Below are experts of layer 7 (counted from 0) of a mixture-of-experts language model. Rows are named router (the router's row for the expert), gate (a neuron's input weights, with its number), up (a neuron's input weights, with its number) and show model dimensions 0-159. Each number is 128 + 24 x the weight over its row's rms, rounded and kept within 0 to 255. Numbers have three digits each.
After each expert's rows: "comes after" lists some tokens at least twice as common just before its tokens as in all text. This comes from a sample of Wikipedia text that the model never trained on. Tokens count by the router's weight.

# expert 7
router:109124109123097122125132126120130129161150130092142110104138168133132179110142106101103123094159097123131110100129144148144140073157114189132151158137092123178130104134106110121157133143124093151125110097118144132163120096133117087094145143123123133103134139096162137148115132141097060136120160116134126137123149140136126145135123130179175134159159169166164153129123123145150143129158140105091091129102171110126150128163126080116163124094106137142192132105141117113188124150134155
gate6:128174103132155138084094136157095168126167116102167148095136108118113167151198122114114177140138082074128117118116146136094133111162090140127144122117120110118146136126152120171151145120136087128110120108154147106113082102128116130125084164115116136133108144102130162152114127166111116151125216143167119133149127108154103116146131117166139132123127158159128140159113128149119156141106176125146110166093104153135170120133145120135127120118115138120170151146109105127158158118148129
up6:116141158187129108070100147129059116148137122148147152107132114111126123135127177110116143114114168100087101113120097118133134116155090145157113131085119100138130132122165160174128164155173116130136122088165135082126128087123115112143142147122136115145128092137126146167129134129136144135131143171185144139153123105114113156131158092155142131141133113114126124168087157111136116129123165093146110139141144155173186100129090127156119122070122138143118135118120082130125106094129117
gate7:146131123106106135081107116137138130153144087133135138081118121130069185118153141091114156099124075140117090129156129134173124091159102143111134120148109159147156130151164112126151136171173131128131113117084130119174074128176161133131169131118127092106105141150149125120076138141108102104166105131126121156152166130150113126127124132131132108109124153133157170116126116112148137106154103127114132122121146121143125114114163078124164111139088132116141077109101122110151061129113112
up7:108155111149135138127111156139091116128136122109154154106132151131087152101133146152113162140094131142110113106098101148143090081108103141155163108142122149162120086136125130104150159169143138105165110127160123098142105155139107134107183121135104081140106134158182158130107146121128142083147146118136112099126141110137121112093121177146130099084127154132159131140119091083128152111154106151149135107117121181121149109132109117128161114116083111157112052178147145138138088127110127
gate8:106079103132111177114141144134083108082117179127094128117157121121114122125134109151097126190094153151124103164130124141122129178162131129140153123119128119160135157123105140151073120103097105102123102104133125123074094132152099162147084125135152121149140104128120124106090109153128177133112159132127130127083158151159099124113158108072120117115120132119124109128201126144144137134126131139153126124150177119102130091104171134112118170117136145126077133125113139138128086115125146
up8:156112091124060139112125140152149117109121163106110073148155138119111150162142093165115151175103156129129054143126124142111092166133146125143121123131093091139120114140144121150146143093108135118130120112150146131135136107164110134121080137122103121125176107155143154143124097121140157134137167095115098156110180144178082144115136107073142064136161124116134165126155136126160141124091109138159144096181128122100111113138157137111120114132121142107126122126141133112144092122101138
gate9:088123137137104131131109092141173104166148089067100103151145151104132103130155129096111108047147047139116096127154132104096131144093112180160088114145145153129123097146169105131144124116173122151144114140105140108105131155116132165118109114116137142125097129115158121159106113120144111137112109139102130146127100113142138156158125113150151134157118102165142084115133082115158089103140121130103163156150132133145160110135100092142113118118134122170133132136143115106171113151128129
up9:126093132117132130083092090120137116102158133133107129139139120132092156110159094124074122100120102141075148121077136128142097118075147177131152138185111146103107124088140151116115165175132084125144127125106143097088136150114094144102120136075132141094139138131133136079173111044105119124115114091125101112143133089138130135114099143107148126148119112131149123131131112144146121127143166119141100171116117070150147098145120119152135125108151130113137114110156122136137108160127120
comes after: "\n", " |", ".", ")", "==", " =="

# expert 1
router:155127106150121128121133105135130165119101118097147119131140195123135164128119091125098160111132095098118118150109141122138122123137112141119162156120115132131108088126152120166118119162140112132093126144090131097160128096133129127100143148107103124109144167146111108120136141144141097169152169147132108137158128128125177114207140150110165105113154160144148161105109113145093188074121082088136116157119117108122106138158160120125130138133120122111154082114104165123162098171115184
gate6:109113116124106154162169119099137165147133104128077146111109130125158143155143095119119146141154136101141139152118150103127124127154150115166147159113097078104169156164162137117139117120167154128142136168143149077122159132125145145103118159104152125125112150125112098171141076107124122147151174135097119131151108160183138125197160132112112140108131144113142136132114083132133115112109152192153131146119131127075114111120083134131090133160142161138108121097117123162169117131108153
up6:111136134117098099123166119085137160129121123116129122083125141170129088128086105152113152154151139131132080129138156171181142137148173131156126141108127156133117105056092134142118160086128121109107095138168119096095112099116144119104095100104095138164158140106141088126100121164150089163133150103082117162118118150137120127121163111160109152150139128127117191130146103108130136144153138151141114132130181098092136113126096127117147174132114135117097151149147146115112128128101137
gate7:143128094129139069078103094125166183112148134132123147182138163143148141108101069106099145145136129134149087134133164102118121143160114117090140129125123118117131127145144137137141104143152139109157098092108141168107129131165135085080103115120143110183107102141139129134130134143154120136137147146129148158165102169163133125194146135130140116116137184082145148163119137139108124165146131126115132159166141110167110160111114125159119159108138091125155091119137168144129120151136135
up7:122124129116108077110120076095151134156121133127116107142177109175115181088115093092136145144116150168156145149118179118134109117172111145118137137117120102111130108145136124137118165151209152132094111125149163125134099107118136097104142139134114117146106114113091122105117157151124143155105123127124158151137174088131129135146140113118143151114129110124137180087087103113119134116118131098128170142128150076099071120156128119127108151125151108120185090126112128143127153145159159
gate8:132171153146128132108123128149134132099129122093135115114089172141135130113121144120124175139124100071125132105124147141099156059125100126157150131151150082138071105151116125115125148176145128098121140151089134167119122083135115133073081152144144166098154130148124142147126119171164087102127093086123131135158135130148171165142106104139111143123089118147160142125123114150161116124134151138139123162157119137181119130141165137156129135110104136114173140086137103113146123108168138
up8:155168169109094171130124119134132168113131089119128124129092143166107139136117149149119119087118118143132173137107160136124134066127131137124103103115166092161135148139111132101108120139083158157090144171118124168152155089161113135081123103106119132126156137151168141125159134168131097112092182107137125141183130112140152135130136149112142125153099174126130116148117119126084132085126135115117154127170135143158116106111176140161108101127188107093132149129138106117120126156150142
gate9:124114107140135113126136129087109111079106175159103125120116135136110167105129098135147141162155126143134158146097169134124146136153134153123092103098137111109134128128097118141156096170139126127099139177142106133122111158161150142145155134107138133129131140131164153090086140117114142138078136130114150104142188154156123102116115118143080153158131126115099099126109112141142158138110161081075144164125165134158126109128160092144146124111057090088171140097140095152135086147126124
up9:117098130145147135090050133149123109133147130155165155150139150142098171094157125146121159107145135127109145109106163149087138103139106135139132128142119132108152139151121101136122070114165119142089179132081157142151138091119150112148140118087129131150108152156118146120117134122115096186110142148172089125140125122142123118132136095114122172123171134090113115100083134140120145134087115111107126165133121116113105118132170070173157162178125122140140087110118113120144100140139148
comes after: "-", "\n", ")", "2", " =", ":"

# expert 28
router:139146140086123102115123141074124114111106143145149141137125164132130112140126071111110122095139118101157123091127155105152117135141106175150151146106129130142163117119072167133124115159145093136133145133124109094120127091150102080087117165071129129135137111127134079142135129192122096104153153118132138111135120122162147145144107135132155156107116138136095116123127151154135121061166143131146082116125101117137179180183129106097108139110104149125145087124112135155166131141139154
gate3:094117145094108136144117148153132160076138136129129108161126153106071116136121134082111181112117088117148099145143145118074159130124142129140147080125141130151167162123149079165117153152096133127050118130121126104109117157134151110139128123119135134133121139180158114163090144140131142141135124159152070146147139118126116146176122118106090131115152174135096102107126112106096159150134110146128140128124125154117117150142139118157157137149125146160162131109117126102160127069124176
up3:146094142113145124162137133129105124131120134117167175144123188134134127151098097105109111099127174117095125140171139114111103085143124128129119119093127103132136126136108107149118107137120118168096125115158102137117162124113143085120147192097124119157154141184095124146122159120111113173117125141135115136123125092124116146154114120097113110122157148161096094164070086104099146093096094123132129153110138148059133089173101124138134098118124162149137086134138135122146156086139120
gate4:112095123112122108114143116133119126141127117145111142169141143073090124144125077103118122104080149080091135152134176124132181129096096135146140126115172079142088134161111110194121088124130068119078120139115107119153150111131168151109130148094168167126109135103143150134090145148089107114162152114131135141114102097129098117119144141134137140136136129122144115088171148162145138106132123108153125114132132101156165098104151143160127172122130127093128133138140122108149106152163105
up4:141144138150140132120121136115120110118108144136101161118091110084129153158153100100122069126163117113118134137131140127175164096110106108144091138177154117129097146140137132166138096149117087129142111132131128117143138099157174117107085145146120137137096101138139150084112155170121110093121133141116130127071096120092114130068127122139085106134102071102096105078148112156122157127129153170102133118152114110205138113115132129134124115111129143095146079149134124108127123109096116
gate5:103146133151134101116124133143168148098129148126101132101096073098118116111138136111096125141101150119110180114139123171132121135161113171096107136177119185124132123088102107150146119160140114131095133065091153085121126117173154103110169142138149096082174101140131143148124130138080180119108112109144133121141154078125105180122116128150122146147175126127129125182111138097104147118148145127098136127136161097126086153139115112162116139148142140120123104124117132132139137105152149
up5:162085123168107097069104132100172131129173144132122135114191130084150120153124099083114158135129147135130120166108103160149129121118117176154132099164093145110158122129108149153114094135114103160133140098122133096110122100156119101124133186110135128123171115119120102096159121132123170102130158145142181119147110115127153122147120108128126114143119095131114135123130129108135144140147131157142125110117117127102156142212085159155098116141126170104101160130130143146147135141162164
gate6:131178123131116076164149156102103126140125160111099140148162131135127149162148165068108121152183119144136119118110149143171120128128149141130151108142155118112144112170140137107136130107129160173130138148129156093141128090129093084126110146092127123128111146159122169157099154099122125139171136130078093142076122133125124108122144138138138126132122146155104137111172126129122105108139128169145107160155107090170125135132118128078116119125127031136136115100092125128110150107112142
up6:133094120102096141100127111166123151102131107112159096117144115131102120121131150157099105148120129098129110118146140136104120119155102130071122145148094128169101137087110115159133136180177144078144110117116159147183117111125130110138106124126098142115122107077128092102116095139114153142130110117130129124122180144153106145141132146103129093143136131132170093103122088160137182132123154134105109156066161119112107129131159127133146168123100156169081072110149139126147129145101165
comes after: "1", " ", "2", "3", "4", "9"

# expert 26
router:097116130166111132093087165101141166159135099131155108104144168124112118151104058126106137100123109118113132093108138111152137132103120131127109139133085155150097107114133182190112119124130109097107127121109113127120147110146129132086130173115124120123165101096136099175122112155132152078137127142124142155154100170136150140156146127131133161121149132132105152150141153126115136070140142095150140149113150083115173154157138124148140169088135146113140106105111082149137108141144183
gate5:179105154097140145159115080115123115127124084072147102105148174129088164138147132113113149125110092120125108108152148149149105144095086112128115157117140134134146089137111183114135102126090135102126079130124144120117156162106133166127112175106140121145105114103133160106126163167131113157121149129127134121116134152097113149147150117095116159132124124130124144099090154118153154093143157128149130067093149128150118109131109115168200176154142155120104141105121116138156156150140138
up5:124127154156102141152116120099163080176133091133113121129121134114072093169118095066153147155112106145134139141117151134143100087128111121112112136153151144121155159193143131140095149155153102076130121115116139144167098135157133178108144115155130122151161140149129106129077138121129146113110118099147114153118151131136128156161134123139129160152116070099151151127158115130116116118132133120125142138127120091121122095139096124162141157132134119117148052104144115176135070115125151
gate6:103131159144128117113116143136138153121111138100097120126119160148131085165143110169140125137105140154148122098128130126135149153131194168100150125162124116121096093125130098169137167117121124114115161109136093153119162119108161102162124122132098142167147169098139120138091130124101116153130079131166147138103136119165079126116110137050151163160118125120078080116155123142080132113156137110142128107095192112146123119139101122144147158137140113095094106103153162125124124150127138
up6:115116151138111125089190146084108150111125149102157115135112116128130141157112134119137120096143131125133141117121140144129105109122127114190132132152134149134093072132120086123152085174116141153121161144161115144124168139132116089116097151104123153141128132116074127115155151162132115148127107147180088158157109118112165121109142164112078133131112088129180136122160157128142112079079108115127162112160135112139089190148149151132140099136101131127120131117100090117140105107166111
gate7:136119108152132105151109094130146102147103166142136104117126130146174129119136109123156137084144180167140101113094153082148123134138112135110111158174130121196116091156138131172146159114101137129110132117118124121158133098112131143116083118126078151150124138074138157132099118119115144118156159131123176142122129139146170154141119152137147176140118163124094131129118162123157093116109126116137171151118113104087121129180116099154116161127098157090174116107104095125122083117127115
up7:132146148145087111121110076089142149097128147130126093165115137104157157130098123147153118098144177150134135140125169077148160161155127091100134156137115107157150078145154138130154153160131109084122148128120115093142133104116126100094091101118086168144163164077131142132093097144117121082152097097116144176133156141139148155131154114159148146141132141106106145140137135119168162116129138107140165146128164098115119153136131102135129177141136134136160117144129139142166088115122158
gate8:136089108167110102128054135131133185128175113106144158134142160136104136125148123116126105124137118120150096145127126108142131130096134101160109137103147119132113144137123177138116168145091110103106159134106107132145110126131173135125140136136113092116169094075143116097151126154116124123135147122107163115131109152089142160106089099145129128159154139124139100124110123105109107126191134129115084149148120150115111174176186110117161123087187143118128111136099091125115117130169099
up8:120116163139125145066150134158091144108128140122112131131137137130138131111149090086112147181165118123102105121174091132090152115122148127123142149134148103145123153136129172128137108149109107095142115150074113119147105128172173122082143110130128108155158142123126115146145088132087138128110111182129167154099133101108157164097140100125147131093117154150097137095154113130111135106134075142160161169121171130099144116151109132103145183117129150117136147091115081100133096133111143
comes after: "0", "5", "4", "3", "-", "7"

# expert 18
router:108102112106115129116100124132115163124133115132150105111166121113150163088137100116117204136118113105125076114139132094136120135114109145143165151131090138158160139139134136168149105105133133096140112117095126070141108090144076107082138191123130119113153154093077121139120096093103107134129168136159100175146157154125163126178138138087157137137122163122105158140130114173159122084152134136127126131082133119114143126150125121117157153136114151132125112136097124132149116144112167
gate6:156129141166106103146168122111162150096126142121171132109132148069128169154164127134125128130131157160107123143108117104131105117107118122110131137135119124103128090135100118112154173100160134097111109135118159137167127144184129165114141094086124135155125141135153095071073144136096153112177094118119095147092121099128136130134162138138095116171181087170124173112124119102129129137152123160146087132100141155101126127120086120131111118113120172136156133164146153132120111117095131
up6:119100111154119122144141152113127137101157110133116102114089153092187174132147096113127115129160145126107128156134149106119100105124139144111128153124113130139116078130108097154163156102099140098100112133126118100179132167171111156147126113159098115100121123132176132110126132118111113115133127113151137151087176084119109119165151095120131134178166076118146185143122154133144179134169131115127138153090141116106093099101141128118151156111105172109142114132104137115098070112125147
gate7:102128122111134119141110113110164146119112131120126173138114131138101145137087115129129139112117108181140102125140135134139148094128118112107135127135129105132150146125091158142160121125105132185092099135114121089151089127132160120162130147108113133133162112097136134127108144158070077070112141140130142095151129110141133115100131155128162171119117117107113187170124172120131147101163156098132147130106136119141071149148135059132107115097171159158107099128138170105140071163137119
up7:115150080154152155157102136124138153126077146125113105109134119158120166107161128185116170095135117170115077123127114109131130121095131163112160065120185113129141123158128140164129152124094153130124111089127150095133116108137121100109093157115098160142162138107149133135147162115126142131074149121097142137167104095142122141141133133101116149112131146157126164121123103107136152155142145149112160158142160125156091141087101115130097101124130156158114080130111152078151118139101149
gate8:140143129122149138126108143113140129116118097095138157130135167139162099134131115088143063092096119110128140131139172104129112102153134119157140185118104103134160080128074118167114163150114148098127112091138113099079125125111119159142124143103118164134116147125113128137147149124146129142123077116152114134109154122141173156092131172121139141153095123164112105137117139122163147076102168138126130164097134077076115166110126124071179145134138158152133115131131148122098122112117153
up8:150121119118131139149141115151114166116106101123169150102105121141118116100169146114157114088117140112138147158107130127127130107137140108102120198093084117146142143120132122129148121104078129094110107091134091098084125151154136136123128109121113125121105132135140115114157114145096142138111105129127145121111177125119126112124129167137149127120065140116098082106142115088157133105114159140137138137051126102107111127092087109111181172130070156177130115123127151099108080100096114
gate9:110136087100146065114137110139174139102123145120109088118127116157126147118124128082110138122086093156144124115104109140146146120124133134146112103137131135117109078157140170130112125121126111145145054117106137138174100114151087081107136156145131138096175141129138155149127141115110107123092124112145164121164106104122159158104127098114136092107143102087181104134124146133100117113194117135106136130122151120121146145139139132167095096099158129077106112114143142101158115106168161
up9:157089114117177142114149123117119138149111091118155124132163094148145106157143090192102118087120107142112133080157121111140175143108142151105149127105116084114113145147122121105127129089144121158090125138196119111105155107137151136134166174123093136151132087118133141089167109138141155156127121133172143116116091091135108087095145147135139159147155136126116108136130151112125134130106176112119085127105125113110123108134133122112137122095072137120143120093097119150110128174074121
comes after: " ", " (", "–", ".", " $", "°"

# expert 16
router:119123129128137107079129106085120120081155085105141127119113131098151136142188122137112110134118113150111109112080147078148129104120146162103120173163110098136126130101113104137112193129137094106133113129091124126177136107163089137146103164120098160118150137127121098115105119161113075171121139139131143164119171152160120134157138096122118140155140151131135151130136152146111141126147136150094101162130167118090131122151106109161163156104133156118115133075103160184142118143127130
gate2:115127136139121139134151102130100111099175118089160116101112167106094160130128110146115108144146080125100097176114117131119119121123142175114110102117160126155098141110105111136129114146101099100134154159094153154168142157173058177162165137150099169124096114152138110092125145126173105157123153131117127083146134137163137104125107122125096135148136123145085145124148151147143110112142138118134074148117130148077130117153150151137179124124116127107112119111087142135174118125165145
up2:132110126121133120106123104107130159121128113113153156118149164160106190155154102144106127102144113140162097131121127112170091124124123137128124142102099165129171088127127129118123155130118121125130133134113116159204117132137099161135143126116163138180097129148131131066103123148142107136056117103129131091135162127143127135148112125101132140141166156099133157164158131149170101110108158104146085141070122146128145131117089139122149186125112131105138155076103132115136100131149172
gate3:094108109137123124125178131146106128103141132107105149128117116137130150122127137145118136153129099094111102117083117083128132137121119139143177140109162145170109072120151133120110135131174116119132104132153119136142080171108116137130139170109133145121159079139106113104135131140138124122124068160152153060153075135111134123114197093128145130125112145153119122131159118184121114137128105134128131106102149136070143128167113083120108131151111142145121117106107165162074170114101112
up3:127117145088110151103106119166134160079113123111121132149128135096164119128156123109123092125150131163129097112102122119141140139126153140127171144134156148140168110172161159124066161117166138123143110137094159122114126149131135120130093107110114123152171155102123126136111091143132118137160087132139161150150124114168132162111167080147119125137151165171117145137119076140085152139169119126140141120108170147068138104171123133164115087154150172165125119106131160104098118122110127
gate4:095089147177155132156139155095082105122134124087147127142136176133149130125118111165121149149159147144109157106074155100147124099171147182115128163138131115099147129145113136178127169088102118091077116129106151117153153134129113087102116152134122141144130140096109086095121124150153113170151164138135101140128166065103126091124151141118142200156124155161147111075147145153125137137122119119126132120137142087123152134144132147115160130122127151125119155135128145133119142127146138
up4:100133185185150144146101124114094098149145115114126105132101127144128114151102134132131112141124092135124173112114140115140126146102135153100124136108148096062142134154137111153131175065124131153159126112158150113128161107113137097109144102105110111133115128076149174136164163102112140145124117155164121090126122094133161092128128128100149183110123139103112128109101085122141122151150153154103200145142138140126094147151144146129118098142147119107157118110159124126134176164090116
gate5:156128113147154112129088100129076135137127150116104143148135159100174105136112112135119125123107086128137139124116118117130073072134122117106126115097137121150096131139152126136164131131151116138097183144089136113146105087153132143127100121068108106116124161134097104140073111106119109144125153102110136126139127140184177138118118096109121170137105096097105109113139113144113144104138143116152080093157135049142116131147101098130148137125161122132138159132157180149114138153174140
up5:143122118189128070127106103124080104127144152141128093112147161137157161167125144144120144127132118148126144093097118134120156132152160147134096164109107118124122140140120115167072132137125101122138166130101098119155107117145132104135132095129080154136109142101116087094129112126137123136135119121156096080157120123159119144101096142090162156136116153131121143093100157135087145124163093151108136118160117055157147094106114091152175154137164128160117101103134158114146149160123117
comes after: " a", " the", " an", " his", " The", " this"

# expert 4
router:100116139087087092079116094111144153108154105125130150116123134103128178136096113118140123124124078147123126067108141075147148137123137159134155161159133162155130122130138134140129130164146118120151116117129128131177139101151075133087143141107080131129144109121140102111121083125103112117077115112110145145157135131116131171134183100118166148148135154143133123139114142169142140093177118143132088163136129077111161161152161104107148123135129093132143091109116145172151134114144150
gate2:097095082115126153122111096119137134117099095114134149143167153109138150115149125118106126145109100131143154075118123132154117096155110162213174094129091151135117156132144123134133102157113158146134126155134117146162137127126120125140100131120100135151115165137127114160095152110101147122135097138132114113141095138154139161103107129129145111117144162113193149177108132130135102161119079120072080085135144139141162173141164080158110106149130109175128118106127148150115128124136136
up2:140122101125116174114141079116115119109115106115123165128098127127158125096145139128152112159135134107142116128112125136120139109103162127143129142121137131175126085105122109153176127098129132120152106125130113130161102130152191123179111086103120132121078105125113138082120124151104096135112110155124070130089115099143153140154182112157120166088165128139134142149162156152097116130153127094099116156088089101148145114138155126158115135129066122130131152093144176144140113131133187
gate3:107099162159106123088105142165118173120161188118147118096141119142160112146127101159152122116183118156122095095181145143127160113176137101090150150144146146127123112089134101116118131116098110134133132103140065104105129151130151137130186118116093122097075126109155109099128119126127149096118124148158175159118155107139083147155114116127089151125125123139137164114116160135106165132148136143132133155106110121113139119108089144133116088122126151137160118128086143092122112123139174
up3:080124130125141136133104115138144163113141130111158131147138120129161183131152106144106138104164100123114131080150117093129133114180131123103166177152157155175148103148106073151135136112119156104118117119126098098138149152176080146165152118102114115095120154144148161094101132122139111104122147149141133106115138121119109124134157114127114129120116141097160103127119131196077110140130123135103115156169079138103165117143073133136121121142111155143150134133108196105116124146135171
gate4:108126162085090142145138101091107122084131187138136180147121106102123166152132096096160123113151127188122111144109121108162122128143124167141167127124160111108162189159140094128147112120109102136107157106137131122105156106138100117123127164140095130110179136106149141110138137102148128117072130112133150142158183122128144121100126132122146099172106135126128106136133085122102133129158125139124076113136134127105123128127122147080110133126142158136121146085136070136173142117156169
up4:136151132140128119125079149061151142129140113134101130106138104150139155112085100099152119135103061152131112147125126124109170104146155138123132072156105154118133148184192093121115097120112104123135133123161122106120148088140118082130162144189128129178149105124110170124124128130127095105106144119146130120163124153136097068097116145123167160146133122088121086119144112120121123115151109135141072138135147111138120125133159125125114186148123137126121109114150144142129138135120172
gate5:134139121108131109131130136094089140120192120085147104110114167105129148135161136129145111163139139148144111125141219095108177096145159138141122130116082113146098109081118131157127098124128107137172134129114157138132082149115126131133096166129115148121119136170132120150130107072146097142102128146109103143146163144147114141127136114118169123169145137091106074154112153155097109129138109159103103178121135153130132143112152131142143145109137136168151086110118127169151146169129135
up5:113152140142109111093130157112122148094151070148100104082136163126132194112147117108128122131103103168107083090121143114130163101168191141111124140163092134111095134084116128168131134121146145135131101114116142126135112123163115107096121145100114181111158130149131083086123142116135107174081129118148150100111167122123104163130117117114159165133162146092118133092164131154121138127136133155178143127131134114123161124139156139136128099117174113141114100106131137150114131172116146
comes after: " the", " The", " a", "The", " his", "s"

# expert 6
router:132111165133107098100127107094094130120111127104136114157141179115118097165154088099104101129134151107156118096128147131130163132109125135119179157147124104132142138107089162121185138152120102097092111125131161090098118106167080122124122148124111100114141141073164105141138137130103108123141127134163131107125148102154108095144120088145107125146090148145121125141144167125147126122161163123056077124101146101130137125133122111136140199109132159104142137091122112127119106179123126
gate3:127106127138091145151123131101129155095120153148088180132127164078155129142122142105090110122127118136132134138126118124125107125155112154138123101073117103140115143121120160105121155117113088110113135112126150151103121126111123144106089119108144120127164084148181142117066135115141098077129114089118143115126139127140128130141116106201122154108095081196118133108148163143177123111179086087092115125165134122126134113168164133129154109120134137127118125103107149093146114123126173
up3:099115169119107142136086085073093094103129170125109142081117153090160087127166138094074120156119120122147140128119142124134152126141155136135109144131146111104142146113099121086123125165134122111170150107099143138141138108180140125117128108122112119115135111128149112180146141139137095100175083121165117096130094144132118104140103067128113111123097121131093143139140149142172134155143154143054131112151165142126142097124120187115166136139121126123120134153104116130146126107104154
gate4:156107114104127155080088123154106100165136146144124143134123117142078119144150113127057149164119133116198122150099106128097110114140114144139140125138148126151126130144106131140119116151148116083135141182139128085131083042130153160130158131119138105088153103090103089176142096121118130135126113125085094113140166127126142176139127128145104143125105080117170147109131141123156105100156155118134125164111149142129128129159126119157120145101112127151121122142138096115117138098160128
up4:135125140102097142104126115157087130138146133088119134148116135145113107187130104123085120131108126148153135153123144081125135131144138129154114072181132125117122133158140151117111155151118115122095090134128128105142117070097102148121111115120174120123127115110121116212169089118106136091138136142180127181094158114073120169133124147119137150123110118099153135144104153152128126088116100153117123123075155143090133119156177112144141141116099109126159139108158102110139163138138118
gate5:110104143110111114128167118060105121115148099074170084140123137125097115176155144163138173114095129128101159139106124135096134123104153154151194156141124099125135131147095126134151144157112124125141160147096157123122127129133118176095140106129154155158097135153106145133124125121106103154108130170115112098129132119136128092144110148104138138099089092172105126125147089160126132139157147105111125123114119122164131138151148124117179139098123180111127153092133130083164131150115183
up5:110108153121129125102133124132096119107161114118155091192101129115101097161165167121116151154075160131113106121114102140153151129117150119115124121162131108116120130159068114137162149122093175154100161143112153158151121129146144162107119147134159148121113177130113130122121130117096119123108140109095122090128115132148103092147071150079110107146132097133112131153148128133121123131148180118128108124131115111181113137163129142140145167088141134096109125090093138083132134136091192
gate6:096152128161134097097152087059105115114113151122171105099129153105107098130126145123142122113131112125160142104135155104145130123140138138139128126129126115085139147169114119096128157123128097088148139107170156099138109105172124093100086129109097115103084161128186098139175125114171116128141125146121153129116136113146098110115132124120120089123108156139118111137113149119143093156133115122103090181118188126104150080105117143150129154135135169135090112101100127134152156186115122
up6:099140097145126122108141073117165117085127098172148095135129116081164119143125133110154166118106114150101078121123136127175143134164121117134134135155145084123167173125146159154178119124133130120139143118128130102105129149126113124126089115080085132101135141106167103135092109096112113125145129131114160146178142132188117141150157159168139127169117163124171116156110121177168108136148137137122138136132174099116130160102145113130178098131139134161131119134087129159133129133108131
comes after: " to", ",", " and", " which", " that", " not"

# expert 8
router:131124126082115099096120116104134146090132149116120138166146112105119162149092096123119143086140119134144101087106118136167123128138128156160119110126117127148116122126111162109112113162101110134141120089113131097139100124185107116121160143101098099117176115105109121171139139125087097150150110134104160141101150128181165116134126129129107177148149140142122142102144152169150158104196155071138094175115141114119146116137133126122162123102153159128115153087130140145186139137126175
gate2:050129142115143147131109126092089130108154171113125094134115120102200100117110136091111110126121106147121112137103129134157117147140136146151124126172140144112166117183142128124157100151089137117140144090075151134141103121150123130096148155092128089147112103119123139153134152162140114132184115150128160104138151101157131119128102135090119170079139163142140092150124121135114146133123173132145137114112154127100097137122143140112151162161182175119103141130100132164155135108156123
up2:111117116140129145139114111120188110167146138110104111106137147089115089148122124164135135105143140092148160102098131161102105152138148123105146144108094099139131126091153155141116172111096113077102131136156114110153087114087121131151188118068159128118127139125156090147099109144132117128172150143149126165156124096164122160121132127095129160132078129157095146097084164106140145105135115099110126119153115137118139134154125139148184146086161146107125082139100134144131131167133127
gate3:143140138131139101121125112127091106161123116104128109169137097108108132161171147117109114110093149117131143159175137096122133120129183172096174096158175114085090106149118135156125144089133117152128141156104119153137114109097139074137107140106191122136090146119186121110129105137148119143107145128120129100113122124128142127148114136119120168083148165124139138130152157152162149103139136119138142108130125115166089125123186166142122169108098120155141145114156108151158159142075141
up3:100110118132141123111122110140140114150132121125101163105147125093114076106115131115127115119160126101122145141076111136103144129113156137089170105153093151116114169139146119166151136176112108109113106135110093107147107143123128096119129114139121140082148125131168127132139103161139090139103140102131183185143105083121104210133158127147142128123122144127146160099113158165176177151168104187120146149121119137122152123111120131135114121144140151141165105112124098180155124121095149
gate4:107146155120140151117108126135151128140127130132109125116154138130109124159123094124120173108119136135118140137112153106126158132184105144180117154139121141142145143105154095098130136114100162100120134066112113152132109130147145135144140104103175113151166168115140137131125144120112152144144109160171090185094187078145113108134128143112118171162121101135187126170110104149166155132111149147106135181126116157142181135136163140080145106123139150115136117105101140128185133153119106
up4:138120076124131100102166130096138133176142142108151094102128124119118137133095109136127144109132088131115141088108129106181167120149130124137155122134087157163103107124122130129120138123095173113147146132123139144088095108122133166116133121130123167121125134145129101111075113095079117115133104107136121107078135094174120125138120100138186122115117148116100133106153133125134079095108150121125141208127140073143139124140082115090111127171112133188128113122142149139092152120113152
gate5:121136152136103169100144117123114110120135123129113149139147142131172119190133133142158140106154118125119167184159163120150164145179101139141136125086158070121122176161132118129104092134140108129098164143128103081098098139125143108119162120138127094108143111126153092161148124115096158097120154105134168165105132111101086140100110121139163145143175157116138160161117128111153127138159122100145138158135161119120172161131114122139130094105110140091138141157152117081114096100142124
up5:133102110120133126130074103120109096157141110103112137150132157101124147120114133092143132102160111126146096203159151095161132118174095150171120079139147115116096128152106111148117100132106109165111169139142111142150127145136112099094137128127095107073135106125184134133160096077104137112107155130134163128127131083117146116098124108142169168131145158083130163145119108117145171121110147109162158123112172101104121110129157119147103119138154129141150120148117082088120139127130128
comes after: " in", " of", " for", ",", " with", " to"